config.toml
n_layer = 13
d_model = 320
d_shared_expert = 128
balance_bias = true
shared_expert_gate = true
init_std_router = 0.0163
tie_embeddings = false
optimizer = "adamw"
steps = 8340
dataset = "wikipedia_en"
Below are experts of layer 3 (counted from 0) of a mixture-of-experts language model. Rows are named gate (a neuron's input weights, with its number), up (a neuron's input weights, with its number) and show model dimensions 192-255. Each number is 128 + 24 x the weight over its row's rms, rounded and kept within 0 to 255.
Before each expert's rows: a language model's description of what the expert responds to. This comes from a sample of Wikipedia text that the model never trained on.

# expert 15
Description: Field labels and column headers in infoboxes and tables, such as Votes, Position, Website, Occupation, Title, and cells in election or sports tables.
gate0 [127  99 149 139 141 107 148 129 151 120 109 107 179  96 140 131 126 146  87 133 120 111 131  66 136  69 162 147 126 137 149  98  95 126 151 181 124 123 194 141 125 146 133 109 112 140 149 116 118 117 133 142  82 115 107 137 108 117 167 119 129  90 117 114]
up0 [141  90 119 138 159 137 106 127 161 135 115 137 133  77 115 112 116  96  70 105 129 138 129 124  93  94 140 162 137 187 134 104 107 122 148 115  99  89 133 120 153 162 134  88 154 107 135 199 141 105 147 127  82 105 144 131 101 122 121 115  93 120 143 117]

# expert 0
Description: Pipe separators, dashes and colons in tables and taxonomy boxes, such as standings rows, species infobox lines, and column headers like Apps, Votes.
gate0 [147  98 141 123 160 189  99 139 129 160 101  97 130 127 126 124 111 113 124 136 106 101 140 102 171 118 146 126 152 133 153  96  89 146 158 145 145 158 178 148 120 140 144 104 124 162 140 119 138 116 122 136 132 131 111 135 101  98 156  78 110  99 115 142]
up0 [125  98 138 143 109 123 122 112 164 149 103 132 134  49 104 129 148 101 116 122 137 124 134 111 130 136 109 137 166 157 115 142 132 162 157 116 115  99 154 119 182 172 133  86 120 131 156 192 105 142 146 137  87 116 140 139 119 100 119 130 100 151 120 131]

# expert 53
Description: Ordinals like first, second, third, last, and the to in date or year ranges, in sports seasons and tables.
gate0 [133  88 160 108 144 160 117 107 125 156 107 142 153  88 131 105 131 122 102 121 114  69 114  94 166 118 164 161 134 134 140 101 112 157 125 136 109 134 180 151 120 169 141 169 106 159 128 156 118 151 133 144 149 123 108 158 127 114 136 108 122  87 127 173]
up0 [132  72 139 163 118 136  94 117 118 177 128 163 122  64 120  81 137 128  91 119 152 145 106 124  95 150 143 131  68 165 128  96 143 153 149  84 147 116 148  99 155 147 120 121 119 117 161 156 144 120 128  89 111 127 141 118 115 107 127 129  79 120 163 126]

# expert 52
Description: Content words after his, her, the, like birth, death, growth, health, and digits inside dates or times.
gate0 [139  95 116 141 146 145 125 141 145 127 134 100 149  95 109 126 144 107  90 146 127 129 146  74 149  90 122 144 103 160 141 119  65 131 114 136 127 115 192 126 127 165 165 155 110 135 163 136 116 159 142 141 128  89  94 149 120 125 157 130 137 113 114 157]
up0 [149  78 154 124 121 128 126 142 147 115 128 135 168  96 125 147 146  84 106 104 104 121  90 106 110 120 175 147 130 192  97 110 138 123 167  91 131 124 104 141 139 143  95  76 132 100 127 151 114 127 149 133 122 101 130 133  86 112 115 139  91 153 123  83]

# expert 24
Description: Spaces before years or numbers in dates and table cells, the after prepositions, and time nouns such as year, season, week.
gate0 [145 120 169 140 121 156 124 141 132 110 126 111 159 137 150 167 116  89 118 113 102  75 116  72 159 111 148 155 126 108 154  96 100 130 165 152 122 138 172 136  98 141 126 130 105 132 135 128 124 156 146 177  94 136 151 115 100 106 166 115 114  95 126 157]
up0 [145 121 132 144 134 118 138 150 160 170 130 163 137  70 154 110 121  85  96 107 123 144 140 113 100 116 130 154  96 141 113  85 167 141 170 132  90 105 156 119 165 140 101 119 128 114 120 179 145 120 124 135  89 104 128 138  90  96 125 120 103 140 134 151]

# expert 13
Description: Common nouns for people's roles and things, often before a plural s, such as player, wife, coach, town, gene.
gate0 [154  98 112 116 146 148 100 128 124 121 119 116 143 110 134 161 157 116 133 141 135  82 110  92 155 119 157 145 140 125 149 113  86 166 140 156 127 116 142 157 115 123 111 161 143 161 147 140 105 147 106 143 138 103 120 149 114 103 147  83 134  97 128 120]
up0 [137  98 153 136 118 117 120  98 171 141  99 147 167  82 104  93 161 129 117 126 138 122  91  97 121 132 135 134 115 138 139 132 145 163  89 132 123 105 133  88 179 163  82 118 128 103 160 143 136 148 128 102 127 104 127 133 105  91 129 102 101 140 155 164]

# expert 42
Description: Verbs and verb endings after a subject, such as began, has, took, assumes, originate, asserted, and auxiliaries like may, be.
gate0 [141 110 112 130 139 135 102  89 120 154  99 102 149 142 113 118 127 125 138 140 102  89 147  67 179  83 164 141 101 133 162 106 108 150 106 167 127 107 160 110 132 149  94 172 141 174 157 144 131 156 138 122 120 133 126 117 130  94 153 107 108 128 113 145]
up0 [132  91 147 128 108  78  99 130 146 162 128 152 120  63 153  78 159  96  96  84 115 122 115 115 103 148 144 118 145 156 121 100 120 128 164 109 151  80 129 138 149 130 103 104 119 121 147 147 115 142 154 105 133 118 157 127 135 120 110 117  81 151 118 118]

# expert 10
Description: Possessive and quantifying determiners like his, these, several, early, and century digits after in or from, often in military or biographical history.
gate0 [131  77 158 120 155 156 135 125 135 145 113 115 161 117 134 135 135 124  88 156 117 119 122  73 139  98 164 125 131 126 134  91  91 131 129 166 115 110 182 167 141 174 154 151 126 156 143 152 127 131 118 136 111 115 113 153 125 135 143 105 158 110 164 148]
up0 [152 122 120 130 158 120 103 142 119 173 135 134 126  71 113 115 194  89 132 105 115 140 107 138 120 125 113 138  87 115 139 109 126 177 156 105 100 129 122  82 161 175 106 136 132 112 142 150 122 134 109 117 121  76 177 115 129 121 129 116  60 133 118 139]

# expert 18
Description: Common male first names such as William, David, John, especially after "son of" in biographies, and in election candidate tables.
gate0 [152 130 124 144 127 151 117 125 107 148 142  88 144 131 112 118 131 104 103 146 134  85  98  67 158 112 192 161  83 133 153 101 123 147 133 167 148 130 172 139 109 188 144 145 141 126 157 117 113 103 145 128 156  93 112 142 102 138 142 125 134 118 117 129]
up0 [135 115 126 122 117 100 108 128 131 185 132 141 149 122 127 103 172 101  64 129 121 143 103 108 152 125 170 152 106 143 107  74 150 149 125  99 129 108 126 104 179 140  92 124 130 105 111 138 102 111 105 106 161  93 141 131 113 134 137 102 107 169 140 123]

# expert 9
Description: Time and sequence words like after, during, until, since, plus sentence-ending periods, commas and line breaks in narrative prose.
gate0 [132 102 144 123 137 110  90 108 147 144 147 123 147 106  82 134 127  98 108 154 102  98 104  93 164  90 181 125 118 153 160 113  80 150 127 144 145 122 177 114 125 198 109 114 162 148 161 150 135 148 120 165 126 114 111 118 103 143 160 119 122 142 110 145]
up0 [112  94 116 141  94  87 122 124 175 149 119 153 136  83 105 158 108 108  71 141 115 118 140 138 131 102 139 102  93 177 136  85 149 129 151 120 143 109 126 119 168 171 105  86 147 132 165 168 122 138 152 108 118 116 118 124  92 144 126 122  99 167 111 128]

# expert 19
Description: Spaces, line breaks, pipes and slashes in tables and lists, mostly sports career statistics, plus linking verbs like became and was.
gate0 [137 128 126 117 149 110 116 146 120 149 111 126 129 165 140 111 153 108 128 129 100  98 136  99 156 122 163 149 144 109 128  87 107 129 138 130 131 135 223 160 110 144 103 123 109 134 153  96 124 136 103 141 104 122 135 116 129  98 201 136 114  94  87 108]
up0 [127 127  84 108 150  98  82 124 150 171 100 141 108 104 125 126 119 103 107 113 112 129 149 128 139 121 143 169 134 136 120 138 155 148 157  93 142  80 170 101 170 160 104  86 126 125 122 154 141 132  99  66 100 105 137 112 120  80 140 126 113 106  96  91]

# expert 8
Description: Commas, periods and closing quotes ending a phrase, plus table cell pipes between values, such as work, | X | or ".
gate0 [166 105 130 125 143 130  83 131 138 162 128 117 119  92 167  85 115 103  84 124 135 104 153  48 155  86 154 170 134 139 163  78 125 131 116 151 135 143 162 135 123 169 117 150 127 159 136 135 122 141 129 147 118 109 128 157 129 109 167 107 106 154 123 147]
up0 [150 110 109 131 112 131 122 134 132 166 102 154 133 110 134  94 171 100  73 126 144  93  96 122 104 133 155 128 106 143 120 117 141 145 135 106 164 146 118  88 171 119  80 135 163  83 156 146  94 131 139 105 117 101 153 111 157 125 158 117 105 125 132  98]

# expert 50
Description: Verbs of saying or naming, such as said, called, stated, named, and inner pieces of split words like man-if-estly or Sec-urities.
gate0 [155 112 145 131 142 141  93 119 108 158 102  94 122  95 114 115 119 127 112 119  88 129 121 113 194 106 148 155 120 134 132 148 106 166 129 144 125 134 204 141 128 139 137 181 115 118 129 128 121 145 160 149 112 131 130 138 117 107 179 102 117 123 155 161]
up0 [160  65 146 164 115 118 114 122 177 160 121 181 132  96 123  75 131 103  89 109 133 110 160 108 108 108 153 121 112 130 110 129 154 125 143 138 173 122  96  79 166 105  56  79 141 108 135 150  76 126 129  92  82 127 138 121 151 106 131 108 106 128 135 136]

# expert 11
Description: Prepositions such as across, within, against, and plural -s endings on abstract nouns, plus row-start pipes in tables.
gate0 [124 108 164 115 149 124 118 127 132 159 121  83 156 120  94 121 151 109 123 129  83  98 111 111 140  80 177 154 128 129 126  95  99 134 121 170 122 120 193 149  97 157 119 139 127 141 145 120 120 158 134 151 120 113 169 110  97 121 195 124 102  91  76 167]
up0 [158 106 108 137 153 130  91 133 128 166 110 141 135  89 124 101 134  96  76 119  98 137 124 115  98 131 152 136 128 172 124 113 165 145 150  90 121  94 144 102 172 134  93 126 149  96 112 159  85 125 129 125 101  94 156 110 100  92 112 102 127 149 167 135]

# expert 21
Description: Final digits of years in tables (201'6'), line breaks before headings, and existential there, in album, sports and election articles.
gate0 [172 148 154 131 139 152 129 136 128 139 111  94 134 109  90 128 160  85 126 159 128 112 105  86 156 129 177 153 101 130 114  88 117 141 160 132 147 146 183 154  97 156 125 145 118 157 142 111 113  97 121 165 117 128 146 148 123 130 161 106 123  89 151 126]
up0 [148 109 117 148 115  94 102 148 171 165 124 154 151  71 102 115 150  91  57 134 132 147 109 134 111  93 152 143  87 145 111 103 134 150 172 125 112 105 100  81 141 160 108 126 144 129 134 120 105 130 103 115 115 105 155 152 133  92 120  95 104 135 125 125]

# expert 45
Description: Common English surnames like Williams, Jones, Smith, and final pieces of personal or place names (Cook'e', Syf'y', Bla'ir').
gate0 [174  90 136 108 173 175 111 108 133 126 118  83 157  98 116 127 115 128  95 152 128  82 115  86 162 120 170 111 124 139 143 119  89 151 140 157 137 159 160 127  88 163 136 160 132 139 134 102 118 151 152 183 110 142 121 163 125 145 147 118 116  91 132 124]
up0 [148 117 123 156 122 106  77 148 133 184 142 137 158 124 143 101 158  88  94 129 100 145  91 128 128 101 122 154 103 173 103  85  97 160 131 119  98 122 162 108 181 148  92 121 149  95 114 153 136 138 108 122  89  85 137 112 138  72 123 125 118 102 118 121]

# expert 35
Description: Life-event words in biographies (appointed, married, young, adopted, born) and the digits inside years, e.g. 1971, 1968.
gate0 [168  99 168 139 151 137  65 117 141 123 133  86 120 121 132 130 109 113 117 128 125 103  97 120 164 105 172 161 120 140 187 101  75 150  89 169 165 119 192 125 117 131 155 114 135 102 152 135  99 153 173 150 134 125 127 127 105 108 165 128 118 140 118 142]
up0 [138  99 141 118 163 142 106 168 144 141  76 184 160  84 120  88 124 112  81 135 152 145 119 153 150 150 136 153 144 200 152 133 156 169 161 128 142  97 119  97 149 130 106 127  99 126 146 155 117 142 126 117 124 111 130 153 112  74  91  79  83 145 154  98]

# expert 49
Description: Articles before measurements and number words or digits with units, such as an area of, two, five, cm, ft.
gate0 [177 119 146  94 106 125  87 118  93 139 102  60 117 113 108  85 141 137 112 139 103 110 142 136 164 108 162 135 117 121 126  87 110 153 137 121 120 182 198 127 144 174 107 144 137 133 151 165  97 130 160 113 125 125  86 162 123 146 153  89 122 132 140 144]
up0 [138 118 116 120 138 106 108 126 185 145 112 146 140  65  94  65 151 133  63 102 125 148 147 131 109 112 144 149 106 150 108  85 144 121 132 112  99 134 120 101 177 152 100 120 125  90 145 150 112 118 129  81 124  89 136 152  77 103 152 135  83 146 147 108]

# expert 44
Description: Tokens right after numbers or dates, such as closing parentheses, units like kg, lb, years, minutes, and line breaks ending list lines.
gate0 [132 117 130 133 136 141 107 104 115 150 138 104 147 134 143 137  95  99 118 139 113  99 120  82 144 126 170 116 132 131 149 102  70 152 108 150 163 168 193 117 116 160 129 148  75 117 141 195  97 156  67 171 128 100 109 150 122 119 176 123  90 124 141 138]
up0 [158 125 133 138 122 101 100 109 159 188 112 152 163 101 100 103 142 126 113 119 138 122 109 110 101 112 138 155  85 135 108 119 126 141 147 144 142 121 120  97 179 148  91 116 104 121 155 171 118 124  91 118 150 123 121 152 146  93 121  95  63 147 150 135]

# expert 39
Description: Commas between city and country (Albuquerque, United States), compass words like South, North, East, and States or Kingdom in place names.
gate0 [145  95 151  99 133 152 109 126 110 140 106 101 154 131 157 137 117 113 109 102  83  78  91 123 116 107 147 133 129 116 138  92  98 161 162 145 151 160 176 168 105 139 127 125 133 137 119 160 118 143 106 135 131  99 133  97  94 107 147  91 138 179 103 137]
up0 [131  97 110 146 121  87  87 132 179 177 128 143 133  88 142 131 129 123  73 116 127 146 106 126  82 119 135 129 138 161 126 128 118 120 150  85 131 117 132  88 159 150 105  92 148 127 131 173 157  99 116  85  97  86 143 130  65 134 153 127 132 162 151 124]

# expert 36
Description: Digits inside years and figures in tables, such as 2005, 1952, plus for after noted or known and evaluative adjectives like popular.
gate0 [132  89 143 100 137 161 108 111 107 128 124  99 141 127 112 127 152 109  94 101 145  77 104  69 166 138 144 126 173 110 132 114 101 140 129 178 110 114 184 142 100 157 141 168 138 143 160 125 127 147 139 136 126 110 154 130 139 115 175 120 115  96 122 178]
up0 [163  86 112 143 121 143  91 120 164 182 113 140 111  81 157 103 164  83 107 109 110 139 130 108  93 127 144 148 113 138  95  96 129 181 179  95 116 117 129  97 176 139 101 119 155 116 134 146  98 132 150 124 118  84 142 136 114 122 139  86  95 130 130 117]

# expert 17
Description: Word pieces in the middle of personal, team and place names, as in Bett-y, B-ron-cos, K-las-sen, plus digits in race results.
gate0 [189  86 143 118 132  99 131 141 139 113 119  93 136 122 122 125 131 107 108 144 129 120 118  80 127 139 152 145 137 156 124 103  78 110 139 147 181 130 181 161 144 167 107 169 131 120 161 141 126 129 117 173 125 118 141 137 119 112 149  82 125 136 128 106]
up0 [134 116 144 129 133  92  90 157 154 155 125 151 140 100 123 102 129  98  65 125 152 157 119 124 156 117 122 151 116 198 109 100 151 157 167 143 166  70 131  96 151 152  93 127 172 121 138 142 117 113 114 109 113 109 134 143 122 105 158 128  99 135 104 133]

# expert 2
Description: Past-tense action verbs and following prepositions in biographies and plot text, after he or a comma, such as took, served, returned, with.
gate0 [146 101 165 151 165 147  83 121 143 126  97  67 159 114 116 141 166 142 104 133  98  99 132 104 166 115 159 139 133 165 156  79  66 105 110 119 138 133 168 139 130 153 115 139 120 144 131 152 101 142 110 143 119 121 155 118 119 125 163 170  98  88 107 161]
up0 [135  70 136 142 122 127 111 139 150 151 120 111 131  76  83  68 150 123  76  91 118 120 102 126  90 124 149 159 126 129 122 108 104 157  86 111 105 105 135  99 202 179  89 116 150 135 139 182 116 116 107 117 118  94 158 122  90 135 121 132  88 141 144 109]

# expert 59
Description: Place-name pieces like New, Port, Fort, Bay, and the commas or and joining locations, as in Charlotte, North Carolina.
gate0 [114 106 141 124 135 177  72 136 132 135 127 132 161 167  96 122 155 119 141 123 117 141 125  88 176  80 157 127 166 125 103  92 109 150 145 156 119 107 181 139  98 162 104 172 155 136 139 131 139 140 152 151 137  91 148 126 145 132 139  92  71 102 119 134]
up0 [124  91 108 149 138 113  90  80 164 149 100 151 163 123  78 104 137 130  96 127 142 134  97 135 125 132 130 133  89 151 122  97 116 167 134 140 144  86 160  84 137 154 125 120 152 133 153 157 139 122 119  90 129 111 114 158  96 140 133 108  78 157 167 117]

# expert 14
Description: Middle and final syllables of non-English names and words, such as -ura, -hara, -ano, plus line breaks after headings and year digits.
gate0 [160 101 147 108 150 135 100 152 151 135 102 103 133 128 123 135 133 125  78 155 130 116 133  62 132 114 127 131 149 103 127  93 120 157 118 145 145 132 194 163 122 172 114 174 117 180 120 124  99 110  96 151 115 131 129 143 149 111 178  82  83  88 126 162]
up0 [138 111  91 145 126 111 101 117 177 143 109 110 100  76 106  65 161  99  95 145 138 127  97 124  98 127 146 132  88 163 137 101  92 158 142 133 113 105 146 115 165 127 113 106 135 142  99 153 106 112 153  86  96 124 155 140 117 110 129 157  88 142 151 117]

# expert 37
Description: Nouns naming a person's role, often after a name and comma, such as politician, director, owner, or suffixes like -er, -ist.
gate0 [137  91 162 141 136 110 117 127 125 159 121 131 161 114 111 121 133  97 129 126  81 104 119  95 140  89 130 144 151  92 170 114 113 136 115 133  95 111 184 144 117 191 159 159 133 137 132 149 115 174 137 143 130 128 169 148 112  95 171  70 108 101 115 161]
up0 [137 118 116 134 135 129 100 128 134 146 115 112 165 108 112  81 126  80  69  89 114 147 119 117 121 109 152 117  93 165 108  88 142 147 138 115 108 105 115  91 168 146  85 108 151 103 155 167 133  96 118 117  99  83 156 154 110  93 123 126  94 121 143 116]

# expert 63
Description: Final syllables of non-English personal names, often Slavic or Arabic (Varlam'ov', Aleksand'r'), in sports tables, plus possessive s and coordinate digits.
gate0 [125 128 121 125 122 166 107 128 115 134 134  73 133 120 133 114 148  81 134 171 108  89 123  81 177 117 135 152 139 147 143  98  74 135 137 154 152 133 159 166 103 184 111 152 105 161 139  92 102 139 135 142 119 134 119 142 113 116 160 142 119  89 140 138]
up0 [124 105 136 130 125 106 108  93 148 153 106 117 141  81 124  93 155  99  87 101 109 116 121 128 107  99 172 116  97 156 119 115 134 135 143 105 125 175 144 114 130 140 129  99 155 102 132 138 100 115 143 127 114 102 158 107 132 123 127 103 106 150 126 151]

# expert 46
Description: Closing words of proper names like Street, River, School, Court, plus the parentheses, closing quotes and table pipes that follow titles.
gate0 [162 126 168 120 156 135  88 150 115 121 115 119 131  96  95 125 143 136 114 100 113  99 116 108 115  83 163 114 118  94 130 108  73 132 148 135 135 132 166 138 115 154 122 164 104 138 159 129 106 174 128 179 142 117 137 155 117 141 154  97 113 100 137 174]
up0 [152 130 154 159 131 135 129 135 125 146 101 141 131  75  95 104 165  83  52  96 152 106 137 117 100 112 166 124 114 163 143 111 123 121 152  87 118 115 137 105 149 145  98 106 140 124 155 168 124 113 135 109 123  77 133 142 101 148 140 106 122 168 161 148]

# expert 23
Description: Periods, commas and line breaks ending clauses or paragraphs, plus sentence-opening He, he, she and section headers (==).
gate0 [127 116 143 121 134 143 100 125 144 162 116 102 135 126 113 141 126 111 124 122 129 100 141 140 158  94 191 133 109 140 139  93  81 152 133 167 139 112 186 156 109 151  90 115 141 146 146 149 144 137 155 143 126 123 131 137 104 119 156  88  99 120 120 125]
up0 [136  97 125 148 108 116 122 127 145 161 122 124 117  92 132 132 137  98 119 139 113 147 127 143 105 124 154 147 141 112 137  75 127 129 163 115 130 116 172 123 176 143  88 123 154 149 138 179 127 117 136  84 116  99 166 135 113 105 118 103  64 169 122 131]

# expert 28
Description: Opening syllables of surnames and foreign names after a first name, like Ne, Ko, Con, Fe, and list dashes or spaces in dated lists.
gate0 [137 109 148  94 143 143  88 119 136 156 131 104 132 119 122 184 139 122 110 147 112 107 124 116 157 126 152 136 150 143 144 113 100 137 147 171 107 141 165 144 137 133 133 128 121 117 169 112  75 136 149 162 122 105 122 138 107 103 173 120 101  55  87 139]
up0 [155 123 108 148 135  98 109 140 124 151 124 139 171  65  90  78 135  97 104  90 129 115 141 115 105 119 125 146  93 150 106 118 129 144 147 107 109 106 147 103 143 163 112 109 157 106 146 179  94  99 136 119 120 127 153 132 160 125 124 135 132 169 122 159]

# expert 60
Description: Nationality adjectives such as Russian, American, Chinese, possessive s after apostrophes, and digits or dashes inside scores and number sequences.
gate0 [125  91 176 107 144 141 117 123 115 112 119  91 150 101  93 112 116 123 113 140  94  90 134 101 179 112 179 144 177 135 128 100  92 172 145 130 142 151 174 175  74 152 141 173 130 112 130 158 112 145 134 138 130  89 136 147  97 140 161 107 118 117 128 141]
up0 [151 119 121 179 102 115 113 116 157 164  98 167 168  98 106  89 135  92  72 143 153 145 113 106 101 113 132 148 113 161 118 102  89 154 152 138 113  94 156 114 167 130 108 113 146 138 139 185 109 128 141  86 137 127 151  97 105  89 183 114 133 146 136 103]

# expert 4
Description: Prepositions like for, of, in after organization or award phrases, plus capitalized name starts: Agency for, University of, United States.
gate0 [150  88 165 112 145 169 107 107 122 127 127  73 174 115 102 121 124  87 115 118 139 107 140  83 168 127 161 123 126 134 160 108  89 147 139 145 144 115 197 147 104 150 133 154 125 107 144 153  85 154 135 165 136 126 147 100 106 147 154 102 130 111  98 135]
up0 [125  80 125 157 127 114 121 125 122 171 111 140 134  62 116  81 123 108  62 127 139 122 117 127  98 121 145 139  86 146 119  99 114 155 135  88 130  74 153 129 180 152 119 119 146  89 128 154 128 168 139 101 109 108 120 113 105 127 144  99 119 135 112  91]